Weights of a small mixture-of-experts language model, trained from scratch on English Wikipedia.
Size: 8 layers, width 512, 64.1M parameters.
Below are experts of layer 5 (counted from 0) of a mixture-of-experts language model. Rows are named down (a neuron's output weights, with its number) and show model dimensions 64-127. Each number is 500 + 25 x the weight over its row's rms, rounded and kept within 0 to 999. Numbers have three digits each.
Before each expert's rows: a language model's description of what the expert responds to. This comes from a sample of Wikipedia text that the model never trained on.

# expert 3
It responds to: Common nouns and word starts right after the, a or heading signs, such as man, ship, water, line, rock, song, in geographic and ship texts.
down0:445481490542479480481482505468541520496491543475449517410498503506455527496502506505547471551541527454495447511500514486488519467525527540536492509514511514497505522509501498455440509502519565
down1:479482512485487483539468453489519480499488523534532458485519530464496472504501459503530478492487479487535520464526511550512523535472517528532480498470542512501486539485481497516481469521523485
down2:458518535500461509547491462506552501480562508547488490446479502510511492474536470444518502460507508500522513486476519510508533526487506493488496526489528418513474496528483516515481498451531462
down3:510514473478429504505510485501477470493479530519492517505475481480461474548493483475524510509534496492489494523504444552515515505516447505450498450534550495457526487507535533506542564494495508
down4:486492503491498491547495488491485479469505505548539525495494489496498509479492554463495501537535469488495485501485473481504504510501475472453481484482478506503525490555479465506493513527507529
down5:489483489481499499510514514489477517535464542487541484485468543517495494523494517532481499478534529487557497511477513486457478451536519505542483503484515518492512513528532481563502472516512500
down6:490474454462455496445592460521492553491476465516548509491495499507544548483507482487505535521540472483498482513514501543516491527494515508468469493493504498500496550493525506498526445518507515
down7:487486466502545513472492544491518484485464482507483520479501528555522491513483549491498543498567539512453561499498493523491520519480528544514466525543501492523464526502499499469496466524500464
down8:492484515506497476502436497540493555472504515527476473495492475488455463532497526539504415461483489508534499471512517457537515478516510486505490509494482525503464483493507525474515502467479513
down9:505515521523512532501496491544472506499526517457497492511462478463488490473517549454519544533524483492529500510483481470473519498482499560473541500507502510521487496511496483492481480505527489
down10:483484530496507527491517476519512474490503504483501474488523499506502541500502507503517511525483503517480503484519528501517537446504509471547518505529508512508467479482553497463524509520539485

# expert 10
It responds to: Numeric tokens inside table cells and lists, such as 12, 16, 20, scores, dates, ages, percentages split at decimals.
down1:525461500488544475509516492489491441461495514512500478493500519508507461544499475484444511564497462508484507508479454461488495476526487491513539537518475523499516491532478503537531472496497459
down2:476432469506489477500506513533520540519521516472505483467509544477477497504473493534523496478462506503542471500532519497500466482463557537500488517513501492492513492498517495476514475471486446
down3:493512489477540454507482518472553475469549450472537512518540478453558516536512494528474516505472514538500474480496462466514505456503521523535505511482503450504491503498497500516514506488501462
down4:529501532514483464477465490529484491531493540476494527489510449483486512489493515491500492522473505524508506502504510503509456449535462476478499483485441487476513476502510455509526514504516512
down5:511453525490516510482502501492514484523508513462491527509498451493511479473501509481472518536497483457503506501539467490519457514501528444471472514504523489513518502522480510520475495423536492
down6:517489515446500494557511486504503507564494481456509486473499466541514534490518512494471533521488512465489516544491487526525507454508501500522484538480478510537508491483483464512478575497472495
down7:509485515525495500517514548456501530530499494467486500474499487523495518476510476482524510479507504516447520500517491480505533488522482459469524541461469493478447500511486494469520507528508448
down8:473511556505513499538519491529498475540517519552519529531490514487498475471543502534517501516458483506511482471484534495483499480510494526507518497507497516530499489489497491567495498537481487
down9:472512486483461530477513508496468501520476527492539479554499495503507507529518480461505538517527520504523485538500461512474503509491529520493531513528462511487484512515495504498502478498540519
down10:491484501535548508478509490495527457501475463475497537508530503495488523553501513465517502492522521450527473494532482534502482511526475555484495484526528521540482523496482540517473489518533471
down11:502465514509520489454506513561504511536511481494550466463537523523513524452501516512515479511514539471484472502527504543489518513529493500472511527496546508483497530524497509535563452446510510

# expert 13
It responds to: Sentence-ending periods, commas, paragraph breaks, closing quotes, and clause-linking words such as which, when, where, but, However, because.
down0:556518495498473484515506502509531526488503499505458494561551502529516519524515513496520465492478518484523491485484478495509530511522495534521529485507531516512501528507498509533469514504463507
down1:534483520530505431510486479469503508515506493539459517521494492456482515507493504495512539514554511502546535521499530503441499506520519468491471494559511528486497514535545482490524513499541490
down2:528443531480527479533532500518518514501530481525502494534555495506498513503509479484495493510467485460546510521498491495486495510491463517500518504551511491505521466543525515477481520546548487
down3:480508482441467503481514445517539485505492445484454507486551506487515486509455499507459528507506492506506479516557476476485534527489475497493514510508468478499508484535499522452495496528486484
down4:522474514495486530539526545472491509489515461504533502560499525507471505496523533472484528415483459472523547533481506475523510536480529489506482491480508540525540475456497521539506520533499475
down5:522451523497476470492492523481473503508497553467479529491500545505505517488486479469484495506506472456521504525533499491522477434517537477487470484497543499483444544515556504505565517500485505
down6:519525514464480516499535482496499483524538510510504526495502487509479477511501526495491505508487496541525529484513481513502507495543518496514508485515477464442501466451526531493491482504460511
down7:509487523480540519534494495496513511478532510465447447466535508513476503499498529498540500540506465502485530525482515467472485493481450526527484535490462500512500495523467518514529560523500497
down8:472514492465500509491497532511513526504485507517523482467476529481459505492538478533515474515500526483470475503494477474500458480497496484501468509491472463503507491525527493537516528508479478
down9:444550477514492480492479476503510525525457488509556497513460506496463473525510480487481488479505496527515464505474466481501486521507530487549524489515490534492485560473495511497476533500497517
down10:489544511523511506488513547485497526460453498488483443489490508498552504484494517475470479499466536502516527486514502494479526500466494474483501504512474529498509475491509464516477476467481511

# expert 14
It responds to: Opening capitals or first pieces of proper names, such as New, Nor, Alb, Br, Fl, in names of people, places, bands.
down0:470512527538486478532482564486506457518517488533469517527453480519525497495502530470498514476489516495504468518528536478489503510505466553517482535556496478510501528481525488515500491508492469
down1:540466547503529509526509485504505515514440544522511489448516484490495510471487560489504491490509513478518481530473490519481501426508478478495477524517511548460491490491494480509511497456494502
down2:471503494512516479533510507509431509522481506517461507485524487493475491502530472485534488507467492501508508535473502486482459482504544540509499496481506477539532458488520525501558469467501548
down3:455542484505524492498467504515502473528513495459495493455475474521528498538475489517510471510517515534517497484480517491494466505506486516542501482492500487490504489499508518462520540462486537
down4:464522479471469532513468506517484528472489478482491500502503494446478488535524518523484479533529500525494457449498471509533502522496509475565481472432494504512526520482470488453556513504494514
down5:561497479492454541484547514516482515494495496512555492498508458507522519511528521534505463530496472477492506477485513512504541518525472525448508520554471486508581479481538451501520486530500508
down6:513507475503512497508535534524497503493494489507516508530475496497510506480495495502461509516537521530484525483496499527452505506500504495520523564464523507492489518494476561507500460530476465
down7:513519496525513497521518528500471473519466499500491514509514518520483488517513523497496486487493482489560498477480534507511508539498513478487545514507516479475503512459475481475553520517486505
down8:536463499482495526501491471511561467566519479469472477506485487498476500501498499526496486482466503517510509521486477480517480525479527520541508478477536497461465514511522498520467497490500469
down9:514510508494514469488466526543517505550498458505477507517517527488497507526491533510497490472500500478570494437463484496515519498509469497457471493519489506542460472468459498461474459484496448
down10:505541518496499548525497513451510486512469542522513506434513552539504524487484490534505486472476505500453494520474497505431526496506481473493495451480507488499483510505478534455557448463500483

# expert 6
It responds to: Final pieces of proper names, especially places and institutions, such as York, -ton, -ford, -ville, Street, University, Smith.
down1:465490491496424501486476486503504491530542509532500514504498505467482516537455518486474492478499510478482489486541505504546487479468479516525498468485496493525508474493509486464522520456508525
down2:516483542509462494496494484545492514461512509514486522546534513513523480515523503531487458491505490506482484490501526520486495502519536473480463502477471465530483493498476535491491528482512504
down3:473507480504507514508482505516476453548533493481461493449465464493496496534461513480502476493488494569477521553486515490544468530479552541488470491484486525535510466507514456475470486520474495
down4:515498553517491511522480464464498453535482473502525507537519522533506491520495444483505485503471494466467493510511509491525467491490510551509525515517527474507490533488499473514508514480524516
down5:532478538482494468497489486506476512520526494516545505477503461506455553530455505465499516456505487480527485539461486519505480475499511489511498488515476490491496480458535491501510545534508513
down6:554474492488478518527546470501450477514512562534517503486497499520501527556506506503448481485474490436481511512484526491469515510512489511495495502519499520517483479480462471517487510504463500
down7:509523479506540475552530503531500532479506486481494513545519488474511478517479532509450474493515489472526475488483505523486514479476514511493565493503495527496519522466534478490531535497483452
down8:511483510501477523505483492531505485536496510471483491481486519459496565513510452502440528553504499511481484530475522465546479481505510466519452474510480509507420501506518491536517504436458451
down9:489552522497457494521480496521484479537483513491490497506466508496496468528480503489473526482484508477445489531493483510518509511519485540492514480486514499526510517500537503475475485502529523
down10:482508477499453494468478524518472487506543509482532473475524497537435479484497505500476528489518485485472524475494443525531480488493472507542497523488549485493483508508492523523503520477539533
down11:503469479493580524486510502496509507521506497467511524453475515519517526475470506505548524526502486486521487527436497502550480481530465475464489479540497477521499477502518500514495477491508491

# expert 1
It responds to: Middle and start pieces of split English words and role nouns, like circum-sc-ribed, Inst-it-ut, Rec-ip-ient, artist, director, producer.
down0:515510561509485515467450498525539485526529490482548499460525488501505488516473527510536486496485465491456483515476502481509500525469506486462489512517515507507468481478453468476534504501553476
down1:501544499499507552483481504502459469502463490497500478456487464491528532505491486526485538484524492493530541434469484530521525513508459532504459497472524517526553512460464532475512488493534492
down2:460458501471497487460502479447497474523511477535541465479522508479546466489458471513481503447514514482473459502484471461473484463537478456454494491506502476509511531498524534477504508499470510
down3:512530514491510560484532466445484493530520503533513519479553510550509474480472506508466487512491493483530456455493477567472502476490486470511498461494566486496506490473470483494505457493518449
down4:482491490477510471504535509482499491547489527483498518484520530512524495513489503480511519486554491490518500511507526483477495480491483499514502430480469451515506484490443518512488531456476485
down5:472507483454495507480508532505540479491499498495501498484497481484519491481456532522546488486500525547496506509463549514498520496453473502495517504526456531495509549509509470490530526517516485
down6:483489449506508496541508486475482537454521503514481506480522458469522533537537476520517520541516494480500489517513490500515524519509482488519519478486476510487484506481542449478487502492469514
down7:508513495521491482500537520473480500445472477521532544502469486481494486521483538517515517531470496503471533485516504537488470502484492493479458526499485475528470489481494530545477489563441490
down8:515498471487426479504533490512536517511468541484503522532476503466519527489486459501472505519515496505478471503494518510517495468463463493492494463511496530474513490484538496490496437461492484
down9:478470534460495498502503485501539501502448474520502489468475505542474487476532491490495480496533471501497489509498471505499476512483464479457549499508535524500517515513527519543456523496487463
down10:450476517498541473514442524478520545506523493503511478533465487537516501494452533476483535503506485485521536561493475492495507498547495488474484469508504525470482505546510478537445450521487463

# expert 9
It responds to: Suffixes completing words (s, ing, ly, ion, us in hiatus) and general nouns or pronouns like way, system, level, area, him, them.
down1:515489483506528535496482520496484528547459534481520495512504521504534492494468487491476500463466444469518531509530550449495502506480508512469442521463528500509503530510492505537540512471489498
down2:537501524460509530497511458500521460505524507540505481505502527508509476508508509483496514527484503492478467512485493534502485501511488505501476480447538513527486478518501494488486524476498509
down3:515485537543508454471494488513493489512476511480521540501505473453504498496486503509489526459484468525509475476553490492515524482496508440457547546459528460509457512497498515511514530515450513
down4:523502521466454518506486493507529495470517522499464493467468527517550513487477501537505509533499468506507498515526462522512488464475474447485532484484492462472496518511486549514491474514497507
down5:513483520518482509512503504521501477466477489525501509512497507525491475512501531480532477490496474476447508515487510553446502466542480481499473524477501519551495508457516499526535473494544479
down6:526482491490483556512517513510485531520531511504544474438452544549493481483459526481488520527500501455511479516511511520528547523554508493509448517472550466510517507468463502500529538546514541
down7:498479476536494532501507555471536512491515455542489450492503494489474466498496521493557486504483472469489496509487524521486498496483444510525512481511491482479500482479476484498463475525528492
down8:470529477549534464499534526514503531529512465472506502521481473479490512495481471516528474464496519479522520509495543449510449499486519511511495471488489498527514498525534504511508532510496462
down9:495515490532499508481471496495532537500479524515486483489493490493480525490503511514522518478480536507486439476506531485533513495484504494468521502510498517511489521457510511512542505526524522
down10:503530512506569507500507512544510503494483472468501503503485448518484494478489456457509506487528490478496525511482525478530494500529535529490482519503524541497514525492508535509527498511525493
down11:527514510507507519508476474504542524466505459479515496440496523502465475474521458522467523492484502488506487509503485474545512496499505491515474488471492489473507498504458524531494502512472460

# expert 11
It responds to: Function words the, in, of, from, at, between, plus colons after field labels in lists like Department: and heading equals signs.
down1:502510483466524482527487507463452506511556495467492504461509508512481528514522489528495531450534511483513473481516492512509494457525526497484535503481459478530501480468522523553455488482535452
down2:528508478504487490480499560486484525525467500493499529524542559510503510503512501517515481481496485521535456487486510517478477480553530448512459506486490476498502506465520484528529432434518479
down3:512486525528503538463502495470507467496495513511548491508481535464470483505520482510513529477512470503495468526492484503512489495472473458485489455437480512492520503530508520513479552503482462
down4:513485512501521528487507500484502499492494528471524543491548545501476535527516543482526472491545470540496525548458500494485489524530499461501512499521502499468537481489519498481538508490541536
down5:479512512472479453514469479437496492487519499478482503475485498478501547439489516543478493520525508495474451488457518517507536489518494538528506483479473496523478505521489486465469503498534510
down6:555547448462499525517537468539503523506512484491481500524546477467523528535449471469505453490544500499472508547484539515501474504460506465477480543500493500535452501508445502517517512553504527
down7:537529486532519519496528502459503476526481485503504503526507491526521487447496469510521483541468552496531508455527485529488472497521521482482471448482495480475495480461504505532468499471519524
down8:521463488479470492509477464503512516534495535490493530479528501514530481495508497503541505495472489477507536523497496507485495504495492450481466523504506490476488458442471521550507513524501506
down9:494485511509499479464458514491533519524492488481511494506487508453480518529520520473518499505523493505454479546478518464499489462489469542460465526494493507524475510473486545490525509493538522
down10:498529484474481498541528518512477496483487540537486455511451481469515519533499477528483505489483531495569501489488523520454532491519481500515491495465482483498480525475478515520488447547475506
down11:543567481511483487504499473480531501511489467517488493526537487511517517510463516512484473536473470459524483462482506499479477514528465448458501519504498508481487527504464533480438470492514468

# expert 0
It responds to: Measurement units and number parts after digits, such as %, km, million, kg, ft, plus final ISBN digits and closing brackets.
down1:501518472527519503520503491452527478511477481491516562523455519506451512546454477466529511513540509488499520495502515467471455510486509532508472441501527452527497461523523514521494507465561489
down2:538510466508521487486503489525504474499478468511520430505504498474506516527543502502483517508497481504511505502554481442483509525486504512502536523493475507526523471547483552542428510506521488
down3:514472531466477486508504470503524505507469482512488510480518504456495527501509520500498487448489472485513489496537495500554465483510509465536478504542523540473472511496492502510548526421525516
down4:503498476492453485446483477524502497509473547460511443534510469486489457491477483519433494498489511506480497509543511515492469493509498475511493490461542480494473516485508474484482503485455485
down5:469477496500459521503511474515560511489490530525511534505500548477494477491485503458483517529520480523476445501509540483505531465532520521582525471522499470484511481474489500463506542493475504
down6:498495516482519459504543510476483489487492542554532486508457508541460504506505481512512503500525497504486534510531530530479490493502533496500515496525548437501501472507506492506459539518517489
down7:486534500524478474469473465497490520512485491516521514502477500536506516506498526522522534462471477491491534511489496490474439498487512491539465505480467466513519517475510522457542483504527487
down8:482497532496524491496503491500564530498526483534494481483521463503515532523500536545474507476441480493496527503535528486514492516517498491519477512506491539504486523503500532535472498508522529
down9:520511504488518479491521474512437467513492498501502532511491512470487484537567539502531448537525537466455488524498491569462527502522444480463464510527499502542543549534518508486501504514498500
down10:518461515519506517496480540506487490505478546486538515488523527505476501491517519489498521509477541494470473511492503481436520470476508528546483493490525509544482498471519475526528490482516470
down11:540505498495466504468520541536512486529557488507512482444550555496512533535472521512506508534544486490482489542462504512558570494499492497451518502498494502483494504527475520476500479484501501

# expert 12
It responds to: Connecting words and joining punctuation mid-sentence: and, or, &, hyphens in compounds, en dashes in score and year ranges, articles a, of.
down0:537535481506534518480504548553503471512502510521471518486514533518457498544524461518480480501481488536532489506515501488487483495507501502509529486499508518496521484464492470479509506493524522
down1:488498516503460453514436458510485520502518532528488514482494499470492515544522521508527485509493485507454497491528520509507504473520458507482458490474493431500493495489539536478511485489494452
down2:470540502495477500510497539477477505504476502492552483452462537482492492481479491538487516509519529503472499493523496491501518504519487509520508479507496479511483497533503512427494521523496500
down3:478540518522511535460539489485535492515488462537544481503553472468502466483518484549475478466514498492504481483535452524522530512490488552521575532487483495534482508494480492507439523476504497
down4:486512475498504523504489471514528529474527519542526516451495531502477505505503469520516517499525452487511492494525521528480497480490481475537454497486500515499487473513504503498522506457493491
down5:526489561508491482496533462509509487490508519532462480510490482496474526531519481510543452524460475533498527523484437532490470494465522497522449506491478458491500514515529519495463533506501481
down6:468496496481514479475513455504496491465518540540502482526480446509506470509449497492511496482466511510457530513504515497531483493514509493506489519502479575489488521523510497535505512523503499
down7:480541493531524490493491468493465513498527502550471491539521475540488469504507505514515495431478464486524491503508513550460476544502463453479475504497496486476509530533530460492509505497556523
down8:501528497523460514457509521533526501484491529511486529475547498503490478507492501504509495460458469495485468507506553504516465478452503487481487529525486518529496492513470452487509525454477477
down9:509482502490495456500533499505460491463500463506487488488515479505484517534467533499506508496465460520522416494516504521493485474489534507500484503528486523503503488537491498491456538489501510
down10:444549499519509471484534503492464502554466511498480473535445518509546497496492517501437517466520488477525513473490526478509535502470512517478510490521453485502526497517482505462471477483508561

# expert 7
It responds to: First names like John, Paul, George and inner or final syllables of foreign personal and place names, such as ya, ta, ina, ey.
down0:465533500552548496498494563488505516494505495489510473475546556465525545536459435556511521514512470512526483533486512482516533509506519496490472486524522502488510531512497527529472481543503522
down1:461491507513492498506527512530494516505497508457509521446493536506481488523484523465487502542516506475492483467451474499471480468512480485458508510453526524490465507502464489509492501464492542
down2:466506514502496489505484497485501532516479498523511480523499480437534463460504546545532544487482466526477522442487523501521502560464529479487517542473549451527527485526501540502516543533526481
down3:480494527474450498487503517483514478491524462462475485529439555493455510525486534499479473516519546506505508518513524496552510500509519503496497507479518505497527485500484521522463506510492502
down4:482493546475457499515497463474472471498484521465522540450540478535537550534553522526512509469551492496533532528523514495504537519516502497494486482507477469497459460528478531499503452439496480
down5:505538518470514508458512511511502491495463512481534527482506502494464548454502523514525529530510472494514488520497455524476493515542472462523557533493465518495488479449514485504515486520537508
down6:490517547495457519508482489579512521478491523485533501462507517518514542503469499493510521507480482527478503528521470464483443478460503480497501548539469482491481503488515505483495513456507483
down7:521524507526520556533549530484488479530516522505515447476497514468499539509485549535530517524505479484470524498492475511449502517485507535480492521495515482535449454502491522488512489485488517
down8:509467527532512512495447501546542521467522489544452497483494476487494466481532527492503446471464484496466494515550479506508552490473507483484464509493540523459503555505467526548465498478515518
down9:487475536522531498508513508476499505483452544485521497479496511496521490528475458508528510520485519501510477525509477509500500448531473506530497510513510452520536510524512495538526500503473486
down10:495507526510528491543538513469435513439515484501518480520513525469506467465543466502538484486506520522560478503525504540510509484504460470480436482540494454489488516487509531526469458517480560

# expert 2
It responds to: Biography verbs and prepositions in running prose, such as won, announced, born, joined, by, with, plus = in section headings.
down1:472450538507501495509495481503510538493492504525490455494495448465461502453492515510518491542480499519533488551492570533456456515533547531498567502504528520531510515493501483483512495498478525
down2:471472501509510461517501471494474493509462480454483505516515498492455499489523493478519543502511473501540511497525523495499503515501508518501478473526487533482516512471504437500502508520538499
down3:545510489532511500509527527453504532479466504474551505517519483532471509484518485526497487479530481557544486490503487491505493493529529498520477521485461520476538506464543496476565506486506489
down4:496516507455513443477522503522536501504486511455473519511467504496473543480452520470528433535485494475502489517473500506507520525477479523497506471503496536520478480527460489516531489556491518
down5:526500534481499506522488549506492479469514446463564513498511527481492506533475506523460521438475445500504499544492495530518511484482505493532509513496514535501515529481503498497520485491501490
down6:509512487515501561484489472512497511496471483482535517518508485475500469517501487476485473468514498515526564466504514480509456475506474479486487491490502510493499525533508531508468507473532482
down7:466478495465448519525464543478502477485472503505559517527500527513510526488517504505523507518506524512461539501509501506484510554524520466510485505496511477493505495460455502530494495515537458
down8:498525503518478464478482447501524518491555502469495499513507505486456485477478511522507497515500516469460512497510524495492519472492515524533518493486495532520527471506470510473461483503517535
down9:548437456462481468499512523476484499501508501486494495470490494513452531474492478516514497500499502476479498494533494484454486520490469515542474520494520458477481493483539465524514502546502522
down10:482481458517486457483514533481470509502520453504489514498515470499503480496506529478457504526525519503514495501583482484503482532543473464472509486468482486505493518511517501536476466491489507
down11:518480505478550498494494570457481487496453510521511537510493475538516500521478501509510496504479482536500506542494502484486523514482503507500511463500512445497486538523497500463483509492529512

# expert 4
It responds to: Possessives and modifiers before nouns, such as his, its, their, other, new, American, plus word parts after hyphens (free-to-air, each-other).
down0:497507475500496520567493504519506519491488486506468501500503494494497583495536505510515520507497521543490493489484520520489511489462527516473553499523474499490464494513507502516457512491487482
down1:449514480490509513530549493518458476503475510500456504503473520514486495468474538505517481498554517476485536517525537517422499519504496487483540468534505484504514497502496532461510505509515522
down2:487508489497475535468508450506457523517521470497504494506478563469535499532511515500504482520483557478513524453515492472527458511543509483466469509474500508483497475482519491577527504529485508
down3:450538524527510473508513517497482491487489498484456490500486488512564495496507475479517464496521499493498466519492526470507457454539495479495488496503534513511477518495527501518452481488514498
down4:476487495535511520513488541502498485513527521499503524501510532495483471538435497522485521463472530513473443532492519513530471490492487532515484472444428505509518445504506513487527515471529459
down5:555493521554492543473476512457526507476494508546516520477508500494501459523479530516510506477514467496516520534499472499482493477492463524527504521529499504498479502531461530498541499481488479
down6:463531472487478443492471484498504500496498501520469500536475511531512517478472471520502524514536521511524509505503550540513487514509491498501486515496522483506488515506485506502466524451487538
down7:538476503482451496507497537480516481506494505532459491537507523502502509482489505459507497492504496490512537476531485509514500516498481509509501453511462486539535541459515508497483505499501499
down8:556508532529516546488512467522478505478443465486503499480485510508499543564532497510513512492500530538551525542493497468500517497481525479492513473468496526499504510525482493493503520473536471
down9:483511497527528513505517487510492486522511500465487483508495497492549518501523463517503516497503513477492491462448481482526440499556550467513522431453461510515496538526514519499465498468507529
down10:489483474464495528502550496521467511508477501534474463544460493524498504508511513461467537491500481514485536483528502495478525522513518485517520515522488502512474518501435507468501493491513529

# expert 8
It responds to: Table cell pipes and list-opening dashes at line starts in tables of results, votes and filmographies, plus line-initial The, A.
down0:508550492564505483527497530507527495527461502461513479489531496452490562503501518529521456455499525521520498502482471502479481493472534479457495502507522498495459458452526482492557501544471496
down1:489530506473489517472489493478507488543467471471492529470516501489488522536519546525488466513495485498516476498486518468519468526482505524519494520519530465498468529502503499501503503542527521
down2:452518502502460458486481508525499495469481501494514460485466489518472506475525497490452550496489514488503551511499514506513512538518468548501502496509532499505500509472515514542549513505509544
down3:495508480511514504535497519477515497543486505526469491473511485519490513490487503513523508494530466500466524539520500484525478505493477499503494507541528494519512488491528512496558423513458503
down4:510465477477502515487484562529509471495515548509526475462528491500461524470483498517449500536504510511543446476463515467511473518507510474520483528518499501513516498524494485485480483505496507
down5:489503475519514512504487485535475499524506480508497497506494526498520479507530535475511475535497489537507515492479505484537524498495475523439470496484504517504506517505513455487503480504527519
down6:519522522536466513470539426497496494490486490479479492461514517489499469510497498508553500471518493473458536485489498450487529477497498496457532453490489493537502510466511466528570503532510514
down7:512464511519495486458489482485510496470489491475455486495493483496503468498520457486524479490467522499513481509497455526458494514499524517494460485474508479521540568497483500485472495509502511
down8:527526528492559521488494479519470503488450465499523504514494471528552483494467526481524449483525471500516478488500512454505497488463487529439504467519460483495496509493502522509490532454523518
down9:518498477483515531477485524475502510500522526490482487491486496515515522487464522466520477486507498515472466503513545485505508480479481480493530508465505480494494466501516511465481507492496501
down10:482465459487485558492519527524499497488524510535486520550475518519483493514515505528491472479510502485481515456450502501502512468498535512467521480520544455534529475499480439494513547485462514

# expert 15
It responds to: Forms of be and have right after a sentence subject, like is, was, were, had, has, plus pronouns he and it.
down0:542496483544517489497447506465492504506525462474547502487472491475522443562492481501531530525498494506486520497466527520508513535491466488455500511465490532465480523486491492452461510490513506
down1:498522486468476478481531496498498475526486489503504473476565528490550483422476483487540502521537556497450509528487501509535554501548478517506507515471522522511523475464505498490495496508531536
down2:496502496510474485476506511506475523468515519488523482476481560559528543524522500506494506587517504486499541521519506482488479519470502491503468417489486490500498502468516460500501569547542476
down3:501498470477484502507474546504479517480519481457474455498453522500475504510525498481497484529476506505470486506492499500499499508494460515492526489481479509504483557515497496536496507513491479
down4:518495484517525480453517491447474506563515481489490479513486511476430495522524497513515484485480487493477488471511508499480444494498487522505472474541450496459521482465483545516499492526486526
down5:514475497501479486470523493537529534476510571513492432505477458506500502509516459470503505492477503496492541467511498511495490534458470455516466504472503505487526449509515497517453524532506508
down6:535516470522504502524465527536455523480470501494499500514528470506485488500437526482483438525513497489496515517490511501470503460480535514463480471460519487527413530528485481522496491449494503
down7:522478508479473552485481498532513509517503537472488463507521497459473504529533516494523513545471498502504536519482496497530452488490470464458508514458543551485525520490490521520502534522496481
down8:551456465528517507499499512479487518504507512513445511552470524498475488501495505516514531512461529477468520512521533503501506472477494501439525505501503531494529576488491485505508531573520523
down9:509493546471513493482519524492494509491521532537529511453504474511511485521506505512475468494454522475459540455490428505516514512522516506484513516527484528525482494494466475481493516534536511
down10:506509527470488504462500474529541492473463459475511493525487542517522483493462468485503473430528505501474499528479495559478533513445494493502489452496501508514522481512481472468513513508503484

# expert 5
It responds to: Pipe separators and numbers inside sports and results tables, plus short capitalized name or species pieces like gu, Ho, Bi, Dra.
down1:460524498513515473528503545468497548545485482467495482506485508516525535476452499515492512515501502492534533504511474507507533520474486511541508492497495492507533479516549470518528486495544502
down2:527496491528497532497518507490510517469515493467477525501475492533508505492482492518497519543518516501498465504485503482499478494493482509520503461491538475492524487506514480477480484521524495
down3:525515527506486511523489477482493534504536487473467474492497529501493564558514511504513466478554486539514497502510520520449496449487559525488495492501489466513514526465499561486542478527523476
down4:524488475499492469489467512508529495544526521494478483467503547498473472481418538518479590513478528482499474522483529521491477497468507493518520464522525522436501496506464497486500526501539516
down5:496491469521486449514543528507490463532521481493528479484537486524496530479486522500528492518523511480495527449460497492497502487497463545547503493532472499463458520458525473504458502510496529
down6:505499482494438496515481503516475485471489514462539518505491499462489524530519492502508511488538535492488493477485498485501513529481495510532488467506561467480512492497492456519544481563515476
down7:507486548470512510482473498502479490510459529489520521512461538486517519500512525504494507492526460467488493523500505489460492500517467495489500485512524545500550514477465492531516471442514526
down8:493473492491510513481486476472482486531496461493521492509547506504519495529506477505572515500512498520469476511530480477488509497469527513510495459458491564497509487433466548488509498462524489
down9:498526497480531463471515496473517498474524553513505503486444521552487486500530491517532515513484472498515474502478492462470484484490502475509524488553481495478501459552491524514508539501525505
down10:481535530495508560464476461487533500495484481489510528489511515499501539458496501514526507514539520485485532493501530517468523522504485437458499509527554534473540490530489557503483481472473500
down11:491562506486529528531536497529465534452476529468501501476491501483506518492487486514472541516470502530500499528461502492481480478496542513520494528494525498521466536529474461511516505493500525